From a checkpoint of a small mixture-of-experts model trained on Wikipedia: 32 xIELU neurons an expert, 4897 steps.
Below are experts of layer 4 (counted from 0) of a mixture-of-experts language model. Rows are named router (the router's row for the expert), up (a neuron's input weights, with its number), down (a neuron's output weights, with its number) and show model dimensions 0-127. Each number is 50 + 12 x the weight over its row's rms, rounded and kept within 0 to 99.
After each expert's rows: "comes after" lists some tokens at least twice as common just before its tokens as in all text. This comes from a sample of Wikipedia text that the model never trained on. Tokens count by the router's weight.

# expert 187
router:57 47 62 59 54 68 36 64 47 34 69 37 49 57 51 31 55 41 49 83 61 44 41 64 48 59 61 54 27 37 45 31 62 48 66 59 45 54 59 42 66 36 70 33 58 40 37 53 41 24 70 52 34 47 53 50 49 41 57 42 55 64 41 37 45 40 55 36 59 70 58 34 63 39 32 68 54 43 72 39 60 44 42 51 46 64 38 59 68 50 29 61 48 50 39 61 64 47 44 54 70 55 42 41 51 64 80 56 39 54 64 59 55 34 49 44 45 47 48 24 53 44 46 39 52 65 27 40
up1:48 44 64 39 50 68 47 45 70 37 37 48 64 36 45 52 52 42 41 63 34 47 48 56 66 44 51 38 54 29 34 50 68 41 44 63 60 45 40 61 51 37 40 55 48 56 41 65 51 44 45 47 55 66 43 72 82 53 34 50 77 32 65 38 71 69 54 68 35 25 38 30 71 57 38 40 49 43 40 57 59 46 56 40 42 72 55 27 56 44 45 83 52 58 34 59 47 38 60 48 39 54 45 43 55 37 43 48 62 48 70 34 42 41 50 63 56 69 54 51 59 56 60 27 55 37 45 61
down1:46 19 49 63 40 51 41 55 51 46 40 50 40 34 42 39 34 84 61 50 27 41 59 48 55 45 45 47 28 52 49 46 61 49 49 57 37 60 47 62 64 57 36 47 38 70 35 54 50 76 55 61 36 58 51 34 55 57 38 40 59 65 66 61 59 52 67 56 44 64 45 38 58 42 53 54 51 57 52 43 41 37 59 58 50 34 53 50 51 42 63 31 25 55 52 46 47 53 58 26 45 59 58 76 62 36 48 42 40 61 39 65 72 24 61 43 73 66 39 35 40 58 49 41 53 31 28 70
up2:59 64 57 60 43 52 49 50 50 47 37 55 40 54 38 46 40 65 31 69 61 60 55 71 61 51 47 51 23 35 59 51 68 87 50 60 44 59 56 45 38 49 43 55 55 33 57 51 44 61 34 55 56 59 59 33 42 49 25 48 40 25 39 39 49 57 47 57 34 58 35 52 64 56 47 44 46 51 47 53 48 38 58 41 34 75 70 46 42 53 36 51 50 42 29 70 62 57 55 29 25 59 32 41 67 49 59 54 66 61 45 40 40 39 26 47 29 43 58 44 66 64 45 48 73 34 48 32
down2:65 38 51 57 32 42 43 38 56 40 38 67 55 45 57 47 47 56 50 55 71 45 55 57 24 48 31 35 51 46 47 52 29 25 46 48 61 58 35 21 44 62 61 40 38 43 29 26 60 65 46 51 58 50 26 38 38 60 59 36 58 51 69 44 73 35 35 56 38 48 54 45 39 27 52 51 72 47 65 51 49 41 55 63 65 60 47 57 37 67 53 50 62 65 49 46 63 52 42 44 40 38 49 45 68 29 47 37 45 64 33 46 47 55 59 47 52 62 34 19 45 51 73 33 42 60 49 37
comes after: " the", " The", "The", " a", " his", " this"

# expert 175
router:56 57 53 62 67 69 35 61 62 25 26 57 44 25 62 55 54 41 44 51 37 66 50 54 30 30 44 51 71 48 42 57 66 59 53 35 70 54 54 41 45 63 62 47 40 61 39 50 50 64 50 54 59 38 62 53 51 36 40 36 56 52 64 44 43 39 30 51 53 43 70 62 29 64 66 47 54 56 52 63 58 32 36 35 50 44 58 55 71 32 41 66 44 55 58 57 72 36 56 42 69 36 33 63 57 43 56 66 44 53 41 38 62 56 58 49 55 74 46 29 54 63 30 44 28 69 43 39
up0:53 38 50 52 69 53 36 48 51 56 57 49 50 38 35 60 31 61 39 34 59 41 27 51 70 48 27 48 69 62 52 35 52 64 56 45 81 61 43 49 61 47 66 65 52 64 57 43 46 65 52 57 52 54 27 51 74 48 59 43 09 48 53 80 47 47 68 70 57 49 55 43 54 69 59 73 32 41 56 39 38 61 55 56 51 66 42 76 57 49 55 54 43 57 41 52 47 52 46 42 47 67 47 32 40 68 63 58 40 56 32 41 56 48 51 45 43 51 57 50 33 60 59 69 47 31 56 38
down0:61 50 76 42 42 53 45 33 35 44 73 58 73 33 35 50 48 30 57 42 63 44 75 49 57 51 46 46 54 62 68 44 49 26 50 47 28 39 46 58 48 53 32 43 78 51 52 55 35 72 62 41 42 62 26 54 40 62 68 60 47 47 33 55 51 69 59 37 46 57 41 67 52 26 38 54 48 41 61 51 45 58 59 48 61 62 63 42 28 65 40 43 43 41 51 57 57 45 63 40 43 53 75 65 32 47 70 44 45 42 54 67 60 39 54 38 59 37 42 70 46 55 60 42 33 60 57 36
up1:59 35 51 40 42 49 55 69 47 35 17 36 67 45 42 46 58 59 62 57 54 48 41 63 36 64 36 48 35 65 40 51 48 47 42 37 56 39 47 55 34 50 57 48 69 47 36 60 39 38 49 38 47 54 40 39 57 53 53 66 39 32 58 56 59 48 51 63 47 52 56 52 47 57 42 33 58 49 63 61 34 46 07 42 41 65 72 48 48 59 33 55 49 32 54 46 48 33 42 45 28 36 55 53 41 69 46 47 62 34 68 67 44 66 73 42 87 56 37 47 52 66 66 51 54 35 34 60
down1:30 47 57 66 43 59 71 48 43 61 74 88 63 39 45 53 55 46 60 37 44 45 47 35 67 38 42 59 45 45 48 21 38 42 43 48 41 44 48 56 37 43 39 31 61 53 52 26 39 42 50 35 53 60 27 41 53 50 32 55 57 52 68 44 30 50 38 60 36 58 33 43 41 67 59 44 55 44 52 23 54 55 45 63 48 54 37 50 38 52 45 34 70 41 53 31 35 41 52 49 54 60 85 48 47 35 47 53 63 56 30 55 49 40 51 39 40 38 53 46 51 35 56 26 58 69 56 70
comes after: "\n", "\"", ")", "3", "4", "5"

# expert 38
router:71 55 44 48 68 50 39 45 39 49 29 56 53 64 74 38 54 44 34 51 35 57 51 51 14 29 55 45 65 58 24 41 69 48 32 38 67 61 66 64 66 54 29 59 54 49 47 38 37 50 62 54 41 67 59 62 35 39 66 52 36 47 53 65 41 43 73 42 63 48 63 42 36 63 53 38 45 30 50 48 46 28 52 47 43 43 58 45 43 52 22 48 37 36 50 68 43 63 44 40 37 66 66 31 46 48 54 55 37 53 57 38 49 57 40 69 33 53 63 48 37 65 45 59 53 56 51 62
up2:52 45 65 45 47 62 33 50 43 33 58 60 47 53 46 35 26 66 60 27 47 60 47 53 40 59 46 56 60 55 52 52 27 65 73 58 40 36 65 40 49 41 50 51 49 45 57 48 54 41 71 47 39 58 36 33 75 72 31 53 44 63 67 34 40 61 46 36 33 43 52 19 59 61 43 50 47 52 45 77 38 51 54 40 59 52 50 60 48 28 57 31 76 24 46 50 48 63 33 50 74 51 39 66 52 47 49 50 44 78 56 44 43 63 60 43 40 49 47 61 71 56 38 65 48 49 36 42
down2:61 63 40 36 57 38 52 35 57 60 54 60 46 36 47 57 46 47 65 46 53 55 40 70 21 53 59 39 72 53 54 57 70 50 35 46 52 56 56 42 38 41 62 50 41 47 67 44 67 51 52 52 47 60 60 50 56 59 40 36 46 43 35 42 52 45 84 68 66 54 23 53 43 32 46 43 49 25 61 62 43 53 56 34 53 65 47 34 61 30 64 36 31 69 43 45 46 45 59 17 59 40 60 60 20 50 34 62 48 41 69 57 45 58 40 53 43 61 38 78 59 54 46 66 48 58 58 59
up3:49 38 39 37 76 74 38 38 43 49 13 45 37 50 53 52 54 38 49 58 46 58 48 51 46 26 64 45 50 58 56 44 56 44 36 54 57 56 51 51 59 55 35 53 38 56 66 55 54 43 23 48 63 50 63 68 41 63 63 60 50 45 56 50 55 53 70 47 55 63 66 58 52 54 54 40 42 47 43 55 49 54 55 64 52 32 43 23 41 38 47 41 39 48 42 35 31 83 51 39 38 70 59 41 37 65 75 59 63 68 30 46 48 83 33 51 42 45 49 38 48 49 45 48 59 31 26 51
down3:75 43 45 54 57 35 55 70 39 68 51 35 52 67 66 66 36 37 33 42 47 66 53 52 55 47 66 55 57 60 42 54 37 70 45 56 37 45 55 50 46 41 44 44 49 46 37 47 62 45 62 40 44 54 55 56 70 57 61 49 74 47 55 35 43 50 66 42 36 64 62 40 43 59 51 50 30 53 43 54 50 55 44 39 37 41 56 66 28 52 44 66 45 40 14 31 63 74 33 57 62 46 57 45 54 49 30 60 39 55 80 48 39 44 51 44 70 48 41 73 43 67 38 71 63 28 52 69
comes after: " |", ",", " in", " and", " a", " of"

# expert 115
router:45 45 61 52 63 63 54 62 56 36 66 55 42 54 49 52 43 34 49 69 51 48 35 55 34 48 33 72 68 58 41 36 48 54 39 39 77 40 44 45 46 64 60 63 27 66 45 47 62 37 49 54 40 60 31 64 59 46 48 41 47 67 39 40 62 56 60 57 43 46 27 50 27 61 37 47 42 56 66 39 43 38 32 77 39 55 36 42 44 39 46 77 41 53 46 65 32 62 56 61 53 45 49 40 66 56 49 57 35 43 41 63 37 71 38 52 43 86 47 40 60 33 70 40 46 53 52 71
up0:48 51 57 61 48 60 64 35 55 56 47 37 51 45 41 50 66 33 50 48 48 47 71 64 42 47 50 31 49 56 54 33 55 68 61 48 67 59 76 75 52 52 60 60 49 68 54 64 72 55 54 36 51 46 52 48 54 32 69 48 36 16 49 32 55 64 55 59 52 68 38 22 54 45 57 65 33 49 51 67 59 27 54 38 45 33 52 36 37 59 67 60 40 43 47 67 40 49 74 41 52 44 30 67 72 46 47 46 59 50 37 49 37 44 48 34 50 51 43 39 65 65 49 61 76 36 51 65
down0:35 47 40 32 45 57 40 47 82 54 55 51 51 55 71 67 58 61 32 56 48 48 68 52 69 56 51 28 56 67 70 36 52 52 53 47 61 51 40 49 48 48 67 54 38 40 50 54 50 60 45 32 39 20 47 45 69 52 51 58 35 47 67 66 60 45 28 56 46 52 63 56 68 64 45 51 57 57 50 64 30 37 25 67 35 48 39 44 51 50 46 46 51 45 64 30 29 58 49 51 34 45 51 25 80 38 56 30 62 70 50 57 53 65 29 56 50 42 44 54 61 45 74 51 39 43 57 58
up1:55 45 46 39 54 26 66 46 44 52 45 45 63 64 44 54 52 66 63 58 54 42 69 45 62 31 42 52 42 32 44 67 43 35 61 51 48 44 43 43 26 39 25 50 41 43 56 50 42 72 58 43 45 82 28 67 35 35 54 63 47 49 60 61 62 51 49 63 55 42 33 64 54 80 52 58 41 47 67 35 47 61 53 51 58 59 47 63 49 52 53 47 52 52 72 43 38 46 61 52 50 62 56 53 46 35 77 43 56 35 50 32 41 73 67 51 71 59 38 72 37 68 44 43 65 73 48 68
down1:37 31 56 66 40 55 32 44 32 29 47 55 44 38 50 39 62 60 39 50 62 56 54 22 55 41 48 36 54 64 65 46 43 39 45 33 71 42 52 54 37 58 45 37 68 51 40 52 61 60 38 55 45 72 42 60 40 68 59 57 27 27 47 44 44 46 65 44 52 61 61 45 75 48 68 39 56 54 59 63 55 42 66 60 56 45 63 41 44 52 47 63 40 42 49 53 27 77 58 56 59 70 69 46 49 57 34 52 35 50 47 69 68 52 65 44 31 47 34 38 60 70 37 47 52 61 26 70
comes after: " ", " (", "1", "–", " $", "/"

# expert 32
router:76 51 60 54 45 62 43 41 56 43 48 33 38 41 40 49 60 46 58 49 55 41 28 69 49 55 55 42 44 50 45 45 63 60 49 42 68 68 69 37 40 34 54 69 55 63 55 72 55 42 70 31 74 46 65 35 37 51 62 63 31 63 66 52 48 64 32 47 58 64 40 52 39 54 77 35 60 61 34 67 39 39 39 45 38 51 68 67 45 69 56 65 44 35 43 72 50 57 45 41 37 44 39 66 53 56 65 58 66 61 65 42 57 48 42 58 39 36 42 37 48 62 53 52 68 58 73 31
up8:36 37 46 39 54 67 72 46 59 51 31 47 42 43 43 57 68 45 57 45 51 37 57 52 57 67 74 34 51 37 54 49 66 53 72 59 52 40 63 40 42 64 53 63 55 70 49 68 50 71 64 70 21 48 47 43 53 60 57 47 36 53 64 75 45 49 44 55 64 63 54 32 22 44 50 30 60 52 52 50 47 34 36 41 48 40 39 65 58 47 54 56 38 34 56 70 54 76 55 59 24 59 20 44 54 68 62 39 44 63 55 45 60 59 50 48 69 64 40 39 57 40 57 48 66 39 48 44
down8:39 64 53 39 46 41 48 65 48 27 37 59 64 71 33 69 47 66 24 38 65 34 54 59 40 45 54 43 32 47 37 58 33 37 64 57 50 68 52 53 45 59 53 47 80 46 41 43 65 54 39 57 47 39 52 62 34 46 40 31 35 36 46 51 24 39 39 38 33 64 40 48 50 24 62 42 46 49 50 64 71 13 52 45 70 49 33 59 36 46 60 74 41 52 35 37 54 41 59 55 52 56 55 48 48 67 44 56 62 52 48 46 35 63 38 56 50 58 55 36 35 35 56 47 44 55 42 60
up9:45 50 54 58 45 54 30 39 43 48 38 38 40 44 58 41 47 13 67 58 33 53 52 57 46 46 66 64 62 63 70 55 48 60 42 44 50 41 48 60 50 32 47 51 39 61 39 49 76 52 56 64 63 42 59 57 46 52 53 35 49 66 49 52 61 35 41 51 39 52 69 57 29 59 54 52 88 64 53 36 50 54 57 13 50 43 39 50 33 56 56 43 48 38 60 42 53 48 31 47 61 53 73 62 48 25 40 53 55 61 56 54 63 65 47 40 39 48 58 66 50 32 59 73 74 52 74 54
down9:55 56 16 74 55 46 52 46 46 57 50 44 61 53 33 21 55 50 73 38 46 52 53 36 51 63 58 31 37 24 47 85 41 61 62 42 61 39 37 43 47 46 66 50 61 62 55 49 52 35 77 44 50 61 43 30 63 60 47 40 53 69 63 45 49 46 39 32 46 54 59 58 60 54 55 57 47 58 44 47 52 33 27 64 52 48 50 35 28 43 37 57 38 44 65 26 51 54 54 56 52 66 55 64 40 41 42 58 55 32 46 57 54 54 71 69 60 59 44 58 28 67 53 46 33 56 42 49
comes after: " a", " the", " an", " first", " his", " same"

# expert 42
router:32 38 31 37 49 49 51 56 12 30 47 26 54 53 63 74 45 51 29 68 57 39 47 43 35 48 66 45 48 46 36 73 63 60 41 41 70 55 46 27 66 55 64 53 70 29 38 56 48 49 47 48 37 80 57 51 53 54 23 39 41 61 44 47 49 52 53 58 58 38 69 52 52 55 52 64 67 39 47 50 58 46 57 38 51 26 52 48 68 52 27 57 41 60 51 52 34 34 63 55 56 47 64 68 52 49 49 50 37 37 61 64 68 39 53 35 72 54 45 61 42 55 49 46 46 53 57 38
up9:27 36 55 42 48 49 54 64 43 47 37 45 67 33 60 45 70 55 32 38 38 49 49 47 33 41 50 38 38 70 46 34 54 62 43 70 50 53 48 57 50 51 58 68 51 58 74 43 30 25 49 60 48 57 37 58 43 63 43 49 37 36 55 43 67 60 72 66 41 58 41 43 42 54 57 78 56 45 37 49 67 37 75 38 71 58 64 77 54 65 38 44 51 49 50 52 45 83 49 26 53 37 59 46 56 53 36 27 56 59 46 49 74 40 55 62 48 55 55 69 41 41 57 57 48 45 42 61
down9:32 61 60 60 59 40 59 68 54 49 57 40 22 66 48 60 65 51 49 38 51 41 42 61 41 31 75 45 55 56 56 68 39 40 46 39 79 32 57 23 32 45 48 50 60 46 34 38 42 48 62 30 48 40 58 44 57 29 40 39 41 53 61 48 47 53 56 55 48 42 54 40 45 32 43 48 42 41 42 44 33 37 36 54 63 46 68 36 62 48 54 51 43 51 47 35 47 47 79 72 54 52 42 27 61 55 42 52 45 70 45 71 81 52 32 58 67 31 36 72 41 59 62 44 44 53 49 49
up10:40 30 18 37 47 46 56 52 34 50 45 55 64 42 65 50 37 38 67 66 45 43 57 50 38 36 42 77 58 52 40 46 58 49 49 35 65 36 38 45 72 44 66 52 55 61 66 71 39 24 42 68 54 57 39 42 31 58 45 55 48 59 62 43 45 32 39 81 58 56 28 29 56 34 67 47 59 55 53 33 56 62 49 52 64 47 57 56 54 36 34 70 37 54 47 46 20 46 64 39 57 51 38 64 59 47 61 43 57 55 46 51 58 46 49 27 48 28 54 45 46 51 53 55 45 49 69 64
down10:71 42 77 54 45 34 24 43 36 62 28 47 45 50 56 46 49 59 33 49 34 46 54 44 36 42 35 50 62 71 48 31 51 43 53 52 39 42 77 39 57 59 59 36 35 53 55 50 47 50 83 54 64 46 53 37 51 48 34 43 74 35 57 46 36 57 62 46 64 57 57 49 45 40 59 43 41 53 53 54 48 61 57 47 46 39 36 79 58 53 48 44 48 29 57 53 61 55 57 60 64 57 29 76 32 41 41 50 30 45 64 57 66 59 52 64 57 42 63 56 25 34 38 46 65 55 26 37
comes after: " |", " on", " (", "-", " was", " in"

# expert 184
router:48 45 30 43 47 35 43 55 39 44 35 26 63 48 28 36 53 55 60 73 78 49 36 50 41 28 50 41 51 58 33 54 61 53 47 46 63 60 61 56 46 44 48 58 51 43 64 53 50 56 69 66 57 47 57 75 34 37 34 36 54 50 44 48 30 42 27 60 72 61 35 45 46 67 61 39 56 47 45 61 32 23 52 43 41 33 48 46 26 59 37 61 45 30 70 63 37 32 51 47 55 40 54 49 49 54 58 31 45 29 57 71 48 45 71 37 60 47 41 48 60 42 41 35 62 50 49 32
up0:53 25 54 38 64 53 45 49 61 53 60 35 62 52 10 40 39 53 41 55 50 47 68 46 56 61 42 46 61 44 62 66 58 34 45 54 54 37 46 47 33 45 59 62 43 39 45 42 69 54 49 56 56 44 46 61 76 51 59 39 42 55 66 44 52 41 19 70 68 61 65 53 46 48 38 50 54 57 71 24 52 46 42 47 42 39 54 61 41 52 53 41 54 59 59 61 34 42 78 47 57 61 39 74 59 32 60 37 37 60 35 71 28 59 51 27 47 26 55 55 55 49 60 50 64 59 30 53
down0:49 54 71 29 59 47 49 48 39 56 52 39 59 61 39 55 32 58 52 45 49 38 44 46 37 66 24 56 57 60 57 47 46 58 43 46 60 59 41 53 61 59 37 40 78 36 21 44 37 49 64 50 41 39 55 51 26 60 41 75 31 47 57 67 32 53 60 44 48 64 45 54 41 61 44 50 49 41 51 43 73 41 59 53 62 46 66 67 36 47 33 66 30 38 33 39 51 53 70 42 63 21 57 53 63 52 71 44 65 27 66 45 60 35 53 45 62 52 40 71 62 37 57 55 47 38 31 42
up1:44 33 52 64 42 43 28 41 41 37 19 46 37 70 42 37 44 62 42 54 71 48 71 39 52 64 44 65 42 50 43 73 45 54 47 44 46 39 48 52 57 45 56 59 35 47 59 33 62 28 56 40 57 61 63 42 56 66 55 65 64 62 65 43 69 73 50 59 49 39 59 57 59 45 65 59 73 45 50 64 44 53 75 44 65 55 60 66 38 59 52 53 65 36 46 63 51 33 53 35 27 45 61 39 50 54 50 40 53 51 41 21 57 47 54 86 54 46 66 45 72 44 43 60 58 55 55 50
down1:59 64 44 55 74 55 60 41 56 53 64 50 59 46 61 54 54 70 50 56 66 46 45 38 53 47 37 59 57 56 42 37 49 39 48 74 33 66 57 39 41 41 44 55 25 32 50 57 67 42 45 48 48 65 54 33 79 45 62 39 53 54 68 55 34 48 48 51 44 23 46 59 40 61 33 71 39 48 56 33 42 69 49 45 48 48 57 35 62 40 59 69 62 39 47 63 70 42 59 45 61 36 45 47 68 45 81 75 51 46 58 53 48 47 40 59 39 76 43 58 60 67 61 71 29 62 43 66
comes after: " the", " a", " his", " of", " was", " her"

# expert 162
router:67 73 63 62 75 56 45 58 52 32 29 52 52 52 58 53 59 57 36 43 54 74 56 21 51 43 30 54 59 43 33 45 54 55 31 38 60 71 66 51 29 54 80 57 41 59 48 64 49 41 46 61 56 44 48 53 46 29 48 53 23 48 52 31 59 40 67 44 57 51 53 70 47 43 57 41 53 44 30 59 45 52 45 58 45 48 46 54 66 48 42 70 39 51 71 54 44 62 46 41 30 39 44 37 50 44 52 62 52 61 22 45 61 53 58 62 36 47 65 45 39 64 33 32 40 42 26 34
up0:53 58 24 71 41 37 43 83 59 52 42 19 47 67 32 42 67 42 52 42 48 45 45 27 46 34 47 45 40 35 38 43 46 47 49 38 51 67 44 51 31 53 56 53 41 50 34 40 59 53 33 39 53 49 44 50 50 53 50 56 36 68 54 46 64 29 59 59 56 40 36 54 35 43 69 35 71 30 53 56 58 50 50 49 51 59 34 43 50 66 58 49 58 58 85 53 27 67 49 53 53 47 40 43 36 51 71 74 45 45 55 40 57 58 47 56 25 58 66 65 49 77 42 39 54 44 43 39
down0:42 31 43 42 58 45 60 47 47 49 25 48 32 42 32 40 62 40 59 43 33 67 47 82 55 46 43 61 58 53 42 98 57 55 61 44 55 50 41 48 49 56 54 28 26 48 51 46 63 39 43 50 61 46 71 38 56 51 37 54 55 54 62 46 66 60 51 70 58 44 51 46 79 63 55 55 45 63 36 52 49 51 30 61 61 49 63 55 64 65 52 55 44 61 39 37 68 27 42 54 49 47 57 45 41 33 39 49 61 37 46 43 44 40 40 52 33 50 49 29 54 49 63 47 61 12 41 55
up1:40 48 32 54 45 31 51 49 69 34 50 62 57 44 42 70 48 64 41 53 42 45 68 46 62 83 52 54 53 50 66 48 63 58 40 38 79 63 51 66 53 46 71 61 34 40 51 50 34 39 41 70 54 62 33 54 65 51 76 60 51 37 42 45 59 51 37 50 49 42 55 58 48 62 63 49 53 55 45 53 42 62 59 67 40 34 61 44 79 59 45 65 50 48 22 52 58 62 49 54 36 61 46 30 53 37 22 29 45 60 48 57 41 51 66 63 42 40 38 33 45 65 26 61 62 37 40 57
down1:57 49 74 61 38 43 59 62 77 69 60 71 45 66 74 52 50 50 37 49 30 35 46 32 21 39 67 44 45 64 48 49 39 35 43 52 45 36 36 45 50 61 62 18 38 62 42 58 48 48 66 44 37 74 47 36 42 61 47 41 65 71 39 25 48 54 44 61 54 44 48 30 67 52 63 52 45 52 61 42 48 54 69 55 44 61 45 38 52 52 49 45 49 48 62 63 45 68 63 57 58 55 52 54 54 39 44 46 29 43 43 55 33 53 63 75 26 52 46 71 44 56 51 57 63 52 37 68
comes after: "\n", "'", " name", "R", " Genus", "th"

# expert 49
router:48 70 52 53 34 47 35 59 63 41 38 23 73 63 66 59 51 42 50 56 51 69 67 41 55 30 45 59 44 35 57 59 52 45 33 49 42 49 32 48 48 52 34 60 52 57 33 60 52 56 50 61 41 76 40 40 38 45 58 52 53 66 35 42 77 57 59 47 51 48 67 25 34 77 40 66 56 39 32 55 49 30 42 52 52 71 38 56 44 61 56 65 33 51 50 41 70 63 42 43 50 30 35 43 76 34 37 71 58 45 48 66 36 61 44 50 36 36 50 64 51 58 63 45 45 54 59 42
up8:43 61 29 48 48 37 43 51 33 34 49 42 55 47 33 49 62 47 54 41 51 60 46 52 57 41 43 67 27 36 40 50 55 37 42 30 27 16 42 63 62 50 70 65 47 65 59 26 37 61 38 35 40 61 52 69 46 60 29 48 68 76 54 64 62 58 36 45 58 42 67 63 53 61 62 28 30 54 37 39 54 41 54 33 72 43 62 58 34 46 63 47 61 50 35 68 38 59 41 45 37 37 45 42 55 50 46 49 54 22 49 45 48 47 49 57 57 55 59 48 41 68 54 46 61 65 48 29
down8:75 52 35 35 43 43 46 68 54 51 56 55 62 66 65 66 60 44 53 48 47 56 37 60 46 39 50 59 52 48 61 64 55 35 36 56 53 42 45 37 68 55 26 34 33 45 48 76 48 65 43 41 33 61 40 50 48 56 66 69 59 51 52 34 58 40 51 75 70 56 65 54 62 38 59 28 33 41 61 69 60 56 69 29 50 48 32 32 62 44 54 61 36 51 44 61 42 55 67 41 32 32 36 56 44 72 56 39 56 56 66 46 47 45 64 28 39 67 49 49 47 70 57 49 41 64 32 64
up9:73 44 57 62 54 31 50 58 46 38 40 67 55 50 60 47 67 53 42 47 49 43 67 55 44 51 42 47 39 48 54 55 51 41 61 29 69 63 78 41 48 29 54 54 50 69 35 76 44 47 63 42 64 51 44 56 54 35 58 68 64 57 58 59 71 40 78 48 55 41 53 28 55 54 57 71 71 66 55 53 44 68 54 50 63 51 50 52 45 61 50 47 28 68 55 41 54 42 47 70 25 40 28 48 54 59 36 22 48 43 59 51 39 29 54 46 33 46 55 40 50 58 79 52 36 59 61 36
down9:49 50 46 36 57 44 53 40 58 46 63 59 39 49 39 52 63 33 47 41 37 48 54 55 66 58 59 26 66 52 69 68 53 38 50 43 61 51 54 56 41 64 66 69 58 54 66 53 58 33 43 72 43 51 54 64 52 50 36 50 14 38 50 55 67 61 61 85 54 65 33 80 61 30 38 47 57 44 44 56 69 35 42 48 28 34 48 50 55 36 42 58 68 58 58 59 54 54 50 49 60 47 56 37 43 69 45 49 40 75 44 39 50 35 61 36 26 57 56 36 67 39 49 53 53 52 75 58
comes after: " (", "-", " \"", ";", " M", " C"

# expert 40
router:38 50 69 20 37 54 67 59 44 33 62 43 38 36 39 62 60 41 45 72 64 44 54 56 33 33 30 62 58 65 50 58 56 44 30 53 71 53 51 62 60 53 48 63 48 42 44 38 33 56 60 63 65 52 36 48 39 34 27 51 46 73 34 76 41 66 71 40 36 62 41 54 53 55 51 40 47 57 56 44 58 56 37 60 44 50 45 38 62 37 38 73 38 53 54 48 31 30 46 53 41 49 41 48 53 52 54 37 44 29 48 67 35 59 32 44 40 67 48 56 56 44 74 44 54 38 39 71
up15:47 82 57 49 55 40 66 62 29 69 46 65 49 57 40 48 51 46 46 43 59 53 56 66 43 49 29 44 46 51 54 52 40 55 35 51 47 51 36 47 41 47 47 28 69 72 32 19 60 59 41 76 56 58 51 45 46 46 64 28 44 42 52 39 58 36 38 37 51 39 40 41 57 44 35 42 42 46 45 72 75 60 64 29 28 48 46 38 56 64 48 59 50 62 38 59 48 51 41 45 86 49 62 31 39 51 47 61 58 51 60 70 51 70 55 59 62 71 43 36 57 54 58 46 72 59 51 45
down15:44 37 47 52 55 46 60 65 44 31 50 60 46 58 59 46 61 27 51 64 41 60 48 49 54 72 38 32 69 58 19 40 37 41 35 72 28 52 43 46 56 48 44 69 31 55 57 38 59 44 63 62 35 60 56 61 37 51 26 74 58 54 72 43 66 59 55 48 35 52 50 56 52 63 55 60 51 34 51 23 72 51 21 51 45 45 67 43 50 66 33 25 52 34 44 44 23 52 57 57 55 69 52 58 46 47 51 52 33 57 35 56 39 55 56 50 44 33 43 34 57 58 37 54 40 42 46 54
up16:56 81 56 40 46 57 48 50 54 37 41 43 40 41 44 31 47 59 68 69 39 65 31 63 22 76 58 47 62 42 49 36 60 69 60 50 44 34 35 37 36 47 44 36 50 37 46 33 32 58 47 67 38 59 36 37 49 49 31 50 67 59 33 60 42 47 35 43 33 29 52 81 54 54 64 38 64 54 58 61 47 57 49 60 46 70 32 28 45 28 51 49 63 44 42 57 57 51 46 54 48 50 40 28 55 51 57 56 39 50 47 70 52 45 48 56 36 57 50 74 53 36 36 52 70 48 57 61
down16:60 43 61 62 46 42 42 70 59 51 49 38 47 52 42 69 58 49 36 58 57 55 32 55 66 37 45 63 74 53 63 47 34 48 39 45 52 57 60 42 41 44 52 75 55 49 70 31 43 52 56 37 38 68 56 48 33 49 34 37 53 55 21 67 39 55 57 64 55 51 57 49 33 65 62 42 47 26 57 42 50 34 60 48 38 36 58 33 29 52 25 52 42 54 37 29 54 22 30 35 41 33 54 35 48 47 62 69 44 56 60 48 53 54 79 38 66 48 43 54 57 64 50 64 36 64 65 56
comes after: " ", ".", "–", ",", ":", " ("